Below are experts of layer 5 (counted from 0) of a mixture-of-experts language model. Rows are named router (the router's row for the expert), gate (a neuron's input weights, with its number), up (a neuron's input weights, with its number) and show model dimensions 0-159. Each number is 128 + 24 x the weight over its row's rms, rounded and kept within 0 to 255.
After each expert's rows: "comes after" lists some tokens at least twice as common just before its tokens as in all text. This comes from a sample of Wikipedia text that the model never trained on. Tokens count by the router's weight.

# expert 21
router [129 129 149 120 147 140 126 143  90 113 156 154  87 141 132 184 105 136  99 151 135 136 123 127 125 120 125 100 167 134 135 120  77 109 126  96 129 125  79 152 135 164 129 159 123 116  78 138 122 155 136 100 136 145 129 123 153 103 143 130 146 133 101  85 147 118 125 163 123 133 128 143 148 138 107 149 119  86 150  85  80 131 134 124 108 156 162 112  78  93 125 130  85 201 116 155  78 100 111 167 111 124  97 101  99 121 150 131 129 129 146 105 127 157  99 118  93 144 136 170 134 123 137 127 126 136 124 155 101 114 130 145 153 120 115 150 197 121 111 158 149  91 131 124 117 139  85 152 148 120  90 153  76 152 136 100 129 133 140 118]
gate2 [124 117 110 133 130 157 126 153  98 104 152 142 124 132 102 149 104 134 102 116 140 100  99 171 133  94 144  97 106 156 131 178 107 122 121 144 130 146  87 107 149 154 127 147 113 143  88  99  97 142 166 104 154 120 153 126 139 122 148 122 124 118 134 144 115  93 143 134 109 148 148 127 135 135 158 111 154 119 108 151  94 119 170 122 151 114 156 129 129 124 118 164  82  94  78 117 125 100 101 128 122 120  88 158 102 155 140 136 111 128 200 127 120 116 105 135  83 158 143 153 186 133 104 138 170 142 129 143  97 105 131 143 124  92  98  84 133 120 100 131 118 100 120 100 125 112  92 126 110 139 122 157 142 105 174 153 104 162 205 133]
up2 [136 111 123 165 137 155 159 137 101 131  69 105 148  96 149 127 142  95 120 103 112 123  95 119 140 105 105 101  92 131 160 175 125 141 143 146 147 127 110  91 119 148 151 119 109  91  63 125 108 148 160 126 136 109 122 148 119 152 147 115 138 152 134 153 118 102 117 131 114 135 133  97 157 147 172 114 164 140 148 127 116 137 167 113 156 115 153 137 171  91  97 121  76 127 107 109 154 114  97 108 136 108 104 146 127 131 116 129 148 129 175 121 118 168 135 144  95 136 125 132 175 162 105 104 180 137 106 112 118 135  78 134 110 137 135 102 137 135 123  98 113 142 136 112 160  81  96 110 111 100 134 131 164 124 178 173 124 158 175 145]
comes after: "m", "l", "ig", "h", "il", "am"

# expert 95
router [117 146 167 118 140 110 117 170  69 127 137 156 120 131 107 146  93 158 116 137 132 134 135 182 122  97 145 121 140 146 116 133 116 119  97 132  95 157 101 158 155 134 101 155 146 125 127  65 120 133 193 127 141 141 118 105 146 110 133 129 123 112 108 108 123 132 177 132  73 153 155 142 119 104 143 152 116 104 103 136 106 143 170 134  95 159 168 101  91  94 111 174 137 159  77 135 111 128  99 137  95 177 116 147 109 145 146 133 132 120 169 105 123 137 130  97 144 163 162 146 125 104 121 147 125 154 149 161 111 124 163 142 150  91 111 122 153 106 107 116 153 105 139 109 104 173 108 135 136 128 110 155 118  99 186 131 124 129 125 124]
gate0 [ 87 143 107 133 124  97 103 143 152 107 188 123  86 152 139 163  90 117 108 130 123 158 129 149  97 150 108 143 129 149 115 124  97 123  59 124  97  94  92 157 186 117  86 124 143 119 140 109 147 165 125 105 136 147 159 129 120 117 113  96 145  89 131 116 160  91 165 155 107 154 144 158 147 146 126 155 128  77 141 135 111 121 150 133  99 127 145 165 129 110  96 128 140 128 174 157 139  73 133 157 119 146 150 110 127 170 159  89 130 128 125 133  87 137 125  97 105 151  87 146 120  98 119 122 154 164 104 183 109 106 122 139 111 102 118 155 155 138 101 142 120 138 136 138 117 115  99 137 157 130 101 128 116 102 134 153 113 129 148 123]
up0 [139 138 144 126 119 118 151 109 167 109 152 133  98 138 100 150 151  98 157  94 128 117 104 143 126 104 128 107 134  88 100 106 113 167 128 138  95 143 145 101 134 138 122 127 158 177  96 120 154 172 135 134 141 126  88 112 126 110 179 131 143 112 149 144 148 164 122 130 166 183  86 174 103 155 134 129 129 148  98 139 144 132 169 108 114 156 162 135 140 205 112 109 108 145 118 114  85 162 102 127 100 160 107  80 131 104 121 124 105 152 129 138 100 132 113 141  82 120 118 136 143 132 104 116 160 141 122 139 137  95 135 152 162 133 125 110 143 160 105 105 172 132 110  91 118 101 138 144 148 136 147 118  97 121 134 103  79 174  98 112]
comes after: "\n", "|", " | — |", " in", " |", "On"

# expert 232
router [107 174 171 108 129 141 106 169  94 120 154 154 110 144 124 163  78 148 102 147 175 129 157 154  92 120 123 129 158 146 105 152 121 115 145 107 101 133 117 121 127 116  91 138 160  89 111  72 121 131 163 105 186 196 172 130 132 125 129 147 122 134  97 132 146 121 153 133 118 172 147 150 158 139 101 138 117 106 100 114 104 100 159 140 116 172 164 112 108 102 108 159 113 141 136 112 111 127 104 143 109 133 104 132 103 149 113 150 110 143 141  83 129 121 107  87 144 166 136 167 136 112 155 134 138 132 129 162  91 108 123 149 113 107 113 124 125  80  87 122 142 125 142 109 100 156 102 150 157 128  92 138 121 123 136  98 123 156 146 100]
gate0 [107 178 128 114 151  87  86 160  89 108 116 123 107 108 134 176 127 163  43 110 141 121 108 137 134 120 137 104 108 117 140 162 132 137 152 101 118 135 126 132 149 131 127 139 179 145 167 125 122 108 134 132 127 141 139 140 165 104 138 151 129 113 149 118 141 112 183 147 129 133 124 156 147 112 119 137 106 114 103 124 146 141 165 106 111 153 125 155  83 152 155 120 110 141 110 144 137 147 138  99 115 155 111 156  87 130 138 111  75 125 143 127  93 134 107 121 122 157 140 114 164  85 121 129 145  88 137  95  75 119 139 145 145 124 152 149 152  83 100 136 121 131 126 118 111 118 110 180 189 107 138 143 120  69 108 110 109 159 137  95]
up0 [138 143  96 113 118  93  72 120 108 132 136 120  81 108 123 146 124 143 101 105 184 105 158 138 101 136 125 142 144 147 125 156 146 148 123 111 146 137 135 113 135  99 100  91 139 122 184 122 123  93 126 122 158 147 167 156 149 129 146 127 140 111 109 120 133 162 124 127 128 189 165 178 116 139  61 104  87 127 118 161 102 114 161 158 137 200 132 181 131 126 144  80 146 148 124 138 141 144 127  94 133 130 138 147 146 108 113 101 135 121 115 109 103 111 118 148 127 133 113 141 157  99  91 124 127 118 135 120 143  98 123 118 124 156 175 121 147 126 109 124 115 120 122 128  87 108 143  98 128 101 129 150 146  62 143 124 132 180 126  91]
comes after: " D", " R", "D", " L", " | D", " d"

# expert 231
router [101 154 152 126 147 112 121 153  92 119 147 140 112 134 127 151 115 156 110 140 133 129 130 164 114  85 146 104 148 166  97 136 124 112  97 108 102 157 107 146 147 147  94 146 153 159 116 102 115 166 154 102 137 139 142  92 156 122 117 151 151 130 109 114 160  83 123 166 104 159 157 166 133 111 106 159 111 112 109 116  96  96 157 173 102 152 153 102 115 116 143 167 103 156 135 164 111  98 116 154 112 147 110 132 111 119 160 147 127  95 151 125  84 148 112 107  90 153 154 138 138  84 110 157 144 150 151 161  99  84 153 167 141 115 114 136 154 119 109 137 139 134 102 107  87 165 116 141 157  95 100 148  95 133 170 104 105 155 154  99]
gate0 [141 163 136 129 170 143 150 116 131 127 111 103 112 153 122 177 111 138  75 118 145 136 131 129 125  75 146 119 177 149 114 139 134 115 103 120 150 112 106 127 115 142 120 122 152 114 101  85 122 111 112 117 166 199 121 149 113 130 163 139 105 139  98 113 181 127 114 181 166 153 145 164 139  87 104 138 108 136 151 106 101 111 155 139 122 181 152 111 108 111  99 162  91 143  81 133 136 114  73 151 122 160 148 124  82 130 129 122 136 136 153  92 122 144 122  84 103 152 127 114 105 105 109 145 102 158 178 119 102 143 138 144 147 149 138 139  88 123 126 101 139 140 114 105 135 152 101 148 155 115 114 133  96 111 153 164 132 145 118 135]
up0 [116 125 113 102 145 137 127 106  87 154 114 145 120 109 108 154 146 121 142 132 126 139 141 165 144 152  78 131 140 172 126  97 150 109 146  98 102 112 133 189  88 104 107 135 120 129 109 128  98 130 120 119 114 129  94 152 162 102  96 133 135  74 143 124  82 138 153  97 142  75 122 105 147  98 148 126 137 134 148 149 117 112 106 161 111 111 103 141 125 184 166 122 144 118 156 164 116 149 135 127 123 147 125 130 151 183 115 139 144 119 125 160 123  84 156  75 175 141 145 106 158 159 131 156  98 150  89 152 179 165 124 108 135 151 126  85 119 138 157 106 137 119 150 147 152 119 134 139 172  98 113 108 121 141 130 117 133  85 142 156]
comes after: "\n", "ang", "ing", " Miss", "o", "id"

# expert 4
router [ 95 135 144 111 174 120  92 156  87 110 134 140 102 148 132 151 106 158 115 170 134 101 139 143 117  98 152 114 155 163 118 155 132 113 117  99 100 170  80 135 125 138 108 165 144 108  96 104 101 140 159 107 123 145 167 124 153 117 133 136 152 142  88 108 148  83 136 157 106 174 139 159 125 106 116 162 108  98 107 109  97 104 171 151 111 149 146 112 109 113 138 138 106 161 120 138 110  92 136 136  93 174  85 141 114 152 162 137 116 111 166 108 126 170 120  97 108 147 149 142 140 116 116 142 149 129 141 156 113 107 141 164 134 123  97 137 149 109  92 157 151 120 101  87 101 159 104 165 158 100 107 147 114 126 155 106 132 160 149  99]
gate1 [ 97 156 148 108 117 113 153 127  98 112 103 133 107 128 110 172 111 141 104 169 132 115 179 121 137  89 144 122 131 114 103 156 117 104 109 129  90 132 115 161 106 163 112 105 106 128  91 124 164 148 150 117 119 118 129 125 136 112 141 138 126 133  91  97 157 101 132 139  99 114 138 134 124 123 140 138 117 158 104 101 105 117 168 134  83 129 169 100 102 116 122 154  91 151 125 156 115 186 114 137  98 155  91 101 102  99 146  99 120 140 119  84 122 141  89 105 106 148 170 167 135 136 130 150 180 145 127 185 143 101 137 155 120 139 106 188 155 154 109 158 178 137 140 142 111 171  90 104 139 112 114 127 108 134 124 142 111 144 169 118]
up1 [127 121 107 105 127 143 117 128 113 133 154 136  90 105 133  91 115 111 154 108 143 149 114 122 107 130  92 120 138 142 139 142 135 145 141 142 134  99 137 136 131 120 168 133 191 108  90 106  99 141 114 120 109 149 134 137  96 134 159 147 150 130 150 184 115 143 113 157 119 183 146 106 155 115  95 151 101 138 143 117  89 118  96 169 115 140  97 163 176 143 119 124 143 104  90 117 166 130 132 120 148 127 122 180 144 121 116 170 137  94 165 136 143 106 145 136  94 132 100 104 125 112 124 131 114 136 105 164 104 145 161 173 137 109 121 146 106 122 168  97 110  66 109 129 119  75 121 106 156 107 131  89 113 175 158 110 108 153  69 144]
comes after: " and", " of", " in", " the", "-", " The"

# expert 181
router [ 78 146 151 103 148 114  99 176  97 119 139 132 106 116 124 161  93 160 102 168 157 168 160 154 110 133 150  94 143 164 111 154 124 132 113 131 107 180  78 146 129 143 133 139 132 140 114  99 100 159 183 111 148 133 136  90 147  97 133 145 143 132 108  81 132 131 125 149 122 150 131 130 152 137 123 152  92 126 113 119  80 128 144 143  96 142 173  99 110 117 155 156 108 142 116 169  97 122 120 145 106 128 115 141 104 138 169 137 124 140 150 133 126 136  93  88  94 159 186 168 146 107 114 121 136 170 124 150  88 100 141 145 135 123  86 123 136 126  94 152 135 102 110 119  87 147 120 161 138 115 108 133  86 137 149 129 121 151 132  96]
gate0 [135 188 171 109 121 160 134 155 128 127 182 135 122 124 107 171 116 136 118 138 153 135 167 160  90 106 114  82 127 182  99 122  92 109 141 128 132 134 146 125 141 105 113 151 127 127 118  89 115 148 141 119 152 143 190 162 139 108 128 180 109 145 123 101 146 114 128 131 109 135 133 108 161 101  75 159 130 112 100 113 124 117 128 130  83 123 164 107  85 103 126 147 135 145 129 126 146 101  86 158  89 161 123 152 103  95 144 150 138 118 132 123 143 125 152 163 113 137 154 111 112 127 103 180 136 139 127 155 136 134 172 176 108 115 116 115 125  78 115 118 189 105 104 128 111 140 108 139 134 133  97 103 110 151 120 120 112 129 112  89]
up0 [115 109 121 147 159 132 107 131  87  93 110 175  98 130 129 122 125 138 130 137 120 128 125 116 123 117 141 133 115 115 108 165 130 135  98 111 138 131  76 102  88 139  96 134 161  97  94  78  91 131 135  94 109 114 135  92 106 119 161 121 145 138 130 125 150 101 147 131 124 154 144 157  95 134 146 138 116 150 131 131 101 106 134 140 173 141 127 125 180 154 168 119 129 136 128 148  96 107 162 106 178 151 111 138 151 141 142 119 151 119 132 121 101 136 107  99 129 112  84 206 126 110 154  87 152 118 158 137  77 110 123 118 132  93 146 154 106 135 106 132  68 177 129  88 125 143 113 126 126  93 152 171 134 124 143 119 143 132 191 149]
comes after: "8", "7", "5", "3", "4", "2"

# expert 127
router [110 159 139 102 189  89 108 156  94 111 142 150 106 147 115 147 128 163  94 140 132 130 143 118 103 115 143 106 140 148 109 176 124  98 109 112  96 157  88 115 144 141 103 168 162 127 107  83 114 145 151 115 149 155 133 115 153 118 132 160 151 100 101 124 135 108 165 147 102 157 162 127 155 119 118 145 109 120 121  94  93  86 154 148 107 153 175 110 107 119 133 151 121 155 125 140 126 116 104 129 111 158  90 147  97 151 169 156 117  96 152 105 113 135 142  85 116 144 151 135 130  91 166 142 152 146 163 147  87  97 119 163 132 119 124 118 142 104  79 160 150 114 115 110 106 172 100 149 149  86 113 154 113 130 149 119 139 164 118 119]
gate0 [120 153 120 115 141  88  93 163  89 111 148  89 131 186 105 143 117 103 100 156 137 131 106  92  94 145 148 110 160 124 124 114 142 130 136 131 132 112  63 134 115 131 119 149 131 135 102 132 145 156 113 134 120 173 137 165 142 120 113 165 159 134  95 132 119 110 131 156 118 143 124 119 144  93 167 138 104 124 106  81 110 112 145 168 112 122 137 119  93 138 153 175 136 151 122 190 131 122 117 155 107 120 103 140 117 151 124 150 109 151 126 140  94 124 113 101  72 154 161 125 126 144 128 138 136 117 137 131  96  99 138 118 126  82 105 118 178 120 100 226 154 142 107 125 115 130 147 146 157 137 100 112  85 127 136 127 107 118 149 115]
up0 [ 49 157 127 130 100 110 184 128 141 148 107 106 142  98 154 150 150 133 141 129 102 135 134 100 126 100  99 153 135 144 128 100 129 150  99 120 119 133 164 109 146 159 123 129 157 123 136 110 140 113 119  89 155 131 120 102 106 170 141 103 147 168 116 129 154 117 105 134 119 125 138 158 103 134 122 145 118 128 127 152 141 156 126 160  94 147 180 123 115 132  81 122  84  83 145 119 148 137 127 127  92 133  92 155 115  79 120 138 135 142 159  69 179 134 122 170 131 120 122 143 142 114 122 143 133 146 143 134 102 161  99 126 118 127 136 164 122 112 140  71  64 102 146 103 124 158  98 140 112 109 111  95 122 186 105 105 122 127 129 158]
comes after: " in", " In", " of", " to", "In", "-"

# expert 56
router [ 93 151 153 108 156 117 120 157 104 103 149 146 113 148 127 157  93 144  94 138 158 132 141 137  89 112 157 104 151 150  98 145 108 116  94 120 100 163 114 128 143 142 108 153 160 102 106 103 110 159 147  92 162 135 148  99 135 122 158 159 171 118  94 118 153 103 134 158  94 144 153 143 145  92 138 149 112 105  91 124  97 121 141 146 105 159 152  95 111 107 132 155 120 144 116 153 109 114  95 153  99 143 110 133 111 143 159 154 103  96 158 106 110 154 110 121 115 163 151 152 146  87  98 153 150 151 150 147  97  92 148 156 129 100  91 127 154 114 105 164 106 124  86 113  88 163 106 161 161 106 106 164 102 133 157  98 138 151 138 113]
gate1 [138 179 152 123 141 137  98 140  98 119 139 118 108 100 167 161 135 148 100 105 147 118 139 152 128 101 125 110 161 142 117 124 105 143  72 126 121 155 129 122 122 119  74 167 178  99 123  82  92 132 128  96 128 125 141 132 114 125 149 153 136 132 102 102 125  96 168 148 123 144 170 164 115 138 110 127 140 105 120 104 102  99 142 156  60 148 128 113 142 122 126 136 115 160 128 145 109 142 104 121 141 127 104 145 129 112 121 165 139  88 168 100  92 132 131 123 132 162 147 158 125  87 130 194 140 144 136 124 149  76 141 180 155  78  80 117 137 116 114 109 148 111 115 107 115 167  98 163 144 120 130 157 110 125 120 102 123 153 111 113]
up1 [133 128 108 152 147 144  87 123 170 135 125  99 125 145 124 105 180 145 136  85 145 112  96 126 167 108 120 144 119 121 107  99  84 170 149 116 129 108 135 137 127 116 143 123  99 167 160 142 169 120 105 127  97 122 142 161 107 135 123 162  79  93 143 124 144 181 114  95 143  64 172 146  92 137 125 113 154 118  99  74 153 143 122  94 171 111  96 106 166 134 113 123 145 161 103  99 111  94 102  97 157 143 132 140 117 112 124 135 151 139 116 177 115 148 129 144 143 133 141 147 132 166 125 118 139 127 138 173 133 156 154  95 137 103 112 102 149 103 164 141 126 159 149 135 141 110  94 125 117 180 155 152 146 124 123 155 135 110 136 149]
comes after: " in ", " ", " In ", " May ", "In ", " September "

# expert 86
router [108 177 151  97 151 128 125 163 120 108 137 141  69 155 115 165 104 179 108 143 203 126 177 155 115 134 119 122 157 133 126 154 118  89  99 124  86 134  98 137 133 143 118 167 174 114 121 110 109 141 149 104 145 140 156 127 141 138 129 139 143 104 113 136 139 113 144 127 140 154 142 136 135 111  75 133 106  97  93 125  86 132 133 140 101 174 130 100 115 117 135 151  66 150 100 119 118 112 119 147  82 122 140 175 110 139 136 151 117  76 163  80 130 150 111 112 131 140 140 184 146 107 109 161 169 164 122 167 124 118 148 123 128 118 107 150 131 103 118 117 115 117 122 127 108 144  84 118 139 125 114 129 127 148 155 128 108 150 125 125]
gate0 [ 73 162 154  89 140 144 118 115 121  80 139 133 126 135 116 169 179  93  99 119 140  55 129 117 110 161 146 126 115 130 140 137 138 140 129 120 127 158 124 163 153 129 105 119 147 119  88 133 120 131 155 168 151 134 163 133 139 104 143 108 152 103 109 132 161 122 120 128 103  89 170 121 155 156 131 135 136 117 116  99 148 144 101 126 110 139 131 130 126 120 119 154 100 140  52 137 121 100 179 142  87 145 129 161 121 156 106 123 145  93  98  85 105 138  91 132 139 146 127 119 135 121  90 105 123 120 121 133 112 130 151 168 159  94  87  90 163 108 122 121 114 110  94  94 120 169 118 143 128 152 108 142 101 101 125 115 172 163 149 113]
up0 [162  80 148 155 120 120 114 158 133 135 124 114 158 135 171 107 141 106 122 112 111 121 155 132 123  92 164 146 131 103  94 157 103 126  92  86 119 138  96  91 115 147 117 136 148 195 133 139 113 144 113 135 100 102 100 137 123 139 136 127 119 110 118 165 137 129  81 135 147 157 111 115 117 119 122 139 111 125 126 160 180 121 146 122 184  99 153 125 113 112 174 121 189 116 142 127 119  89  97 117 113 131 124 115 101 119 152 107 113 130 139 175 120 123 108 125 126 118 160 109 148 114  71 158 125  67 172 103 138 119 148 118 122 129 157  99 134 163 148 130 129 103 109 137 144 153 156 115 101 128 157 124 151  98 127 171 106  58 119 123]
comes after: " G", " H", " B", " K", " C", " R"

# expert 36
router [106 159 160 100 160 103 120 166 103 104 154 153 111 149 115 161 100 155 109 160 149 112 150 152 113 112 148  95 150 158 105 136 105 112  96 109  91 144  99 147 144 154 100 154 165 126 109 104 106 153 143 107 149 153 149 106 137  98 147 164 161 143 107 111 150 112 140 154 109 165 149 163 144 108 109 153 114 104  93 108  91 107 156 153 105 147 154  92 109 112 158 160 114 149 106 149  99  99 100 155  92 147 123 143  92 110 158 159 113 110 152 107 105 142 105 120 114 160 150 156 144  93 111 143 156 152 147 152 107  95 155 149 140 105 101 144 150 109  95 148 135 117 111 111 100 162 115 158 141 108  99 154  94 100 149 130 145 154 149 101]
gate1 [149 154 161 106 190 136 101 167 122  98 170  99 109 168 147 146 112 158 106 110 163 109 128 138  98 117 154  93 153 147 125 157 150  76 118  66  89 152 103 134 135 152 111 132 164 123 123 107 117 153 150 127 124 134 132  85 148 106 173 155 142 105 107  98 131 118  98 141 103 141 173 153 133  86  93 149 126  91 127  83  86 111 139 162 112 172 139 121 117 109 133 137  96 148 108 144 126 116  84 116 119 158  92 160 115 115 127 155 111 108 155  98 117 136 106 124 122 159 130 121 147 135 113 148 148 147 142 164 100  98 137 151 139 130  96 140 153 115 106 136 110 140 117 103 125 135 116 122 139 126  96 147 106 137 139  81  92 135 165 127]
up1 [ 89 163 156 130 120 125  72 138 140 124 141  82 136 131 153 108 113 128 144 139 146 111 142 111 133 114 161 106 113 107  86 127 150  96 118 101 112 122 132 117 151 143 158 118 138  93 181 130 114 139 150 144  86 142 185 122 127  82 126 169  72 147 128 117 125  96 133 125 122 111 215 128 131 144 136 136 173  90 138 119 114 103 128 154 138 130 146 130 120 143 131 116 131 145 149 109 123 133 144 110 150 108 125 133 135  95 124 158  87 116 129 144  68  92 143 171 155 143 123 109 122 114 120 108 175 135 129 125 135 101 144 153 106 134 133 106 139 111  98 117  95 199 164 124 150 121 131  87 144 122 121 108 109 121 157  86  91 160 111 119]
comes after: " | ", "| ", "\n", ") | ", "a | ", "s | "

# expert 16
router [129 139 116 104 125 153  88 125  92 107 128 162 106 141  55 147 102 151 105 163 130 138 165 150 113 127 146 111 147 129  74 152 135 101 122 127  80 120 101 183 113 137 119 152 121 126 105 115  97 125 141 104 159 175 144 106 141 107 156 129 131  92 139 121 155 133 158 177 108 150 124 127 141  97  94 150 124  75 119 143  71  97 143 148 112 149 180 149  94 108 147 166 121 114 120 133 129 111 134 131  81 128 118 170 111 126 145 160 113  96 153 139  98 138 117 120 124 158 161 140 132 137 134 148 120 149 148 171 104 118 159 141 144 136 109 171 152 121 117 130 138 108 114  91 133 143  91 139 150 133  84 136  99 126 137  99  94 160 133 127]
gate1 [122 130 126 136 110 124 149 150 116 149 130 115 159 140 124  92 136 188 163 144 108 130  86 153 125 169 147 150 134 110  59 144 101 122 132  90 124 121 129 135 131 156 126 163 159  69 114 150 153 155 136 128 129 161 112 144 109 110  96 131 124 117 115 113  92 132 143 150 135 107 160 144 195 133 124 127 132 104 139 133 136 119 154 135 133  69 129 126 132  70 169  86  98 129 100 115 141 118 121 112 128 143 131 139 115 155 126 136 107 132  88 135 142 133 155 186 114 117 162 110 158 110 163 111 119  88 118 144 101 114 160 165  97 125  99 151 116 109  72 118 146 119 128  94  99 139 119 152 122  94 142 108 134 161 152  83 167 121 126 120]
up1 [143 147 125 137 136  94 134 149 115 139 139 185 144 129 121 154 130 114 145 113  95  94 134 102 111 109 124 116 152 168 109 155 177 165 134  75 129 123 150 170 131 145 171 125 112 169 121 121 109 113 156  83 111 114 153 129 119 110  86 109 163 145 128 129 105  97 191  99 151 133 137 140 108 111 101 105 141 118 166  94 107 160 140 143 145 109 140 130  97 135 132 150 118 156 120 130 109  96 132 126 116 145 179  99 166 176 142 145 131 117 115 143 174 154 107 155 103 135 107 121 121 129 149 114  96 112 137 155 145 183 144 113 107 107 158 149 169 121 140 113 160 114 137  81  94 131 143 154 107 141  69 127 130 164 136 131 145  97 134 125]
comes after: " s", " w", " S", " sp", "w", " W"

# expert 85
router [133 149 151 110 133 125  96 173 113 105 132 125 139 172  91 176 111 145  99 138 174  96 161 134 109 120 136 111 128 148 119 133 133 119  94 115 111 157 111 137 132 122  89 164 141 121  98 111 123 134 141  92 148 137 140 119 151 116 136 145 171 134 121 100 153 105 151 140 140 135 137 150 130  99 137 134 128 107 102 132  82 122 138 137 115 139 130 111 112  97 139 171  96 140 115 175  99  85 114 131  96 152 101 144  75 111 165 151  81 112 161 100 127 162 106  92 129 152 123 139 123  78 119 129 135 141 139 159 118 121 167 135 150 117  86 144 130 111 115 183 130 134 111  95  70 184 124 149 127 132 114 191  99 121 157 111 131 141 163 107]
gate0 [118 137 133  88 130 149 126 135 119  94 136 121 118 135 136  94 102 138 109 117 124 104 125 147 103  90 190 113 154 173 132 155 125 112 122 146 118 143 150 141 195 140  98 136 158 128 108 109 124 125 137 152  99 101 134  93 158  85 114 133 140 123 140 158 167  83 154 127 118 120 120 116 144 132 103 118 121  79  98 115 125 114 173 127 103 151 132 113 117  72 181 127 120 103 133 102 117 147  92 118 154 142 147 138 129 140 135 115 190 129 196 100 133 128 109 135 108 131 136 114 100  86 137 126 141 161 104  64  98 151 150 180 124 156 118 104 120  87 121 111 128 135 111 134 133 163 127 148 147 141  82 114 137 135 149 115 135 170 141 141]
up0 [134 159 124 168  85 122 143  95 124  96 111 120 129 173 112 124 136 123 134 137 135 118  38 112 110 120 115 130 142 145 148 185 121 123 106 125 115 142 152 128 118 140 136 138 130 126 179  91 142 132 156 156 160 135 145 175 186 137 134 172 142 109 109 131 104 149 116 120 115 125 130  96 129 134 115 135 104 111 102 131 156 150 120 128 116 140 144  91 157 144  98 137 129 109 153 112  98 144  97 125 168 103 118 193 111 150 141 116 105 124 126  70 126 103 127 145 124 110 117 113 158 175 152 113 122 123 135 111 140 118 136 142 122  83 173 113 124 134  69  66 117 139 127 130 166 156 128 136  97 108 137 142 148 104 177 103 120 102 119 122]
comes after: " | ", " ", "; ", "| ", ": ", ", "

# expert 252
router [107 152 149 130 161 127 130 160 112  94 144 160 113 164 101 148 104 155  86 144 142 149 159 159 106 116 163 123 139 139 116 142 112 130 109 113  87 137  90 132 163 133 112 159 165 114 127 103 118 141 156 110 143 160 148  94 140  81 138 139 136 119 108 114 152 110 123 156 116 150 140 167 141  87 121 147 113 107 108 121  93  98 157 127  98 140 148  99 113 105 147 144 121 161 121 151  99 110 107 135 109 166  80 137  81 120 149 173 104 113 155 115 104 155 130  93 113 161 143 142 158  83 135 128 134 150 144 153  90 121 151 142 157 117  89 164 148  99  84 155 151 118 116 115  84 166 126 148 160 144 128 181 100 115 157 119 135 143 153 100]
gate0 [121 132 151  98 127 174 102 119 130  56 146 121 115 149 145 167  76 158  85 145 124 131 119 140 145 129 123  83 157 136 151 137 104 116 101 129  93 165 104 127 165 130 122 149 129 117 118  74 105 159 142  86 142 131 147 141 127 103 131 146 165 148 126 137 123 125 141 135 161 147 143 134 154 117 104 142  76 133 111 109  91 109 148 152  96 133 126 126 117 151 129 172  97 132 116 107 115 141 107 120 101 140 110 146 133  98 121 166 131 122 122 130 109 149 123 132 116 139 119 171 186  90 132 166 112 105 165 170  89 122 139 155 158 121  88 154 142 119 116 141 136 112  91 103  75 138 109 140 175 133 116 153 112 161 148 109 144 160 171 115]
up0 [129 134 129  88 147 136  62 179  73 165 153 184 154 121 113 123 128 141 129 176 128 105 135 145 109 113 153 108 138 125 125 135 107 126 121 110 161 128 124 154  95 138 105 153  94  89 103 125 142 156 149  97 125 135 133 112 146 143 167 142 125 140  95 164 151 108  83 142 156 127 141 141 127 161 126 146 142  98 139  99 124 135 113 151 104 145 122 100 133 153 108 133 131 117 114 160 115 101 124 129 142 135 114 119 126 195 159 134 122 158 151 118 104 125 105 141 171 118 161 121  99 134 113 128 169 167 130  96 162 115 160 141  99 111 158  71 121 116 129 105 142 101 126 112 146 145 121  96 132 133  88 122 102 179  93  95 104  73 122 143]
comes after: ", ", " ", "-", " (", "- ", "–"

# expert 132
router [110 164 146 124 181 156 137 134 110 116 143 121 105 159 134 188 106 164 117 164 177 132 153 131 102 106 134 118 146 130 124 134 118 116 104 113 108 140 115 106 119 151 111 152 156  98 133 113 131 124 141  78 154 153 175 137 126 132 179 134 142 115  94  84 141 120 121 141 139 160 139 155 127 146 106 154 140  87  86  93  90 115 133 130 127 167 129 115 106 112 121 166  61 145 123 144 123 116  90 145 112 150 107 147  77 130 130 161 125 131 158  92 133 164 129 145 123 139 121 180 189 110 101 136 163 171 142 145 117 128 145 146 140  95 137 151 143  93  86 125 115 101 108 123 111 174 104 133 137 126 101 132 115 151 143 105 117 145 132 120]
gate0 [107 144 175 114 137 159 158 146 101 137 133 116 127 124  88 124  88 163 127 121 127  88  78 106  98 132 163 110 109 137 106 105 154 139 111 128 125 155 117 120 141 129 150 112 169 103 145 130 124 121  74 144 128 159 127 138 104 137 137 123 148 111  97 164 118 110  98 156  70 157 105 145 110 102 157 119 110 132 124 128 136  89 159 143 110 157 147 112 148 178 104 102 127  99 138 108 143 155 153 145 112 162 134 138 143 124 128 103 171 120 183  92 126 128 124 119 121 151 131  96  82 114 107  97  39 139 121 153  86 142 124 123 143 146 115 145 156 105 125 145 114 136 114 104 135 127 184 167 152 112 131 129 128  94 134  96 168 145 131 121]
up0 [133 159 105 145  99 137 130 124  50 101 124 149 113 135 129  87 118 172 151 116 146 110 123  79 119 110  90 134  91 104 106 114 140 159 156 163 142 138 147  98 131 119 140 165 129  74 142  97 166 102 105 128 136 108 144 125 136 130 113 137 149  94 110 160 136 174 143 126 144 203 155 114 110 119 141 146  93 132 111 130 133  83 101 128 124 125 134 117 149 107  92 137 155 125 194 113 127 159 151 120 140 124 128 135 144 192 137 134 115 105 149 129 122 124 112 153  99 145 113 112  91 118 120 119 139 118 119 116  87 145 123 155 172 119 126 116 148 132  65 100 109 166 136 108 146  99 131 145 127 130 150 152 130 116 160 125  89 161 124 127]
comes after: " B", " K", " J", " A", "a", " | B"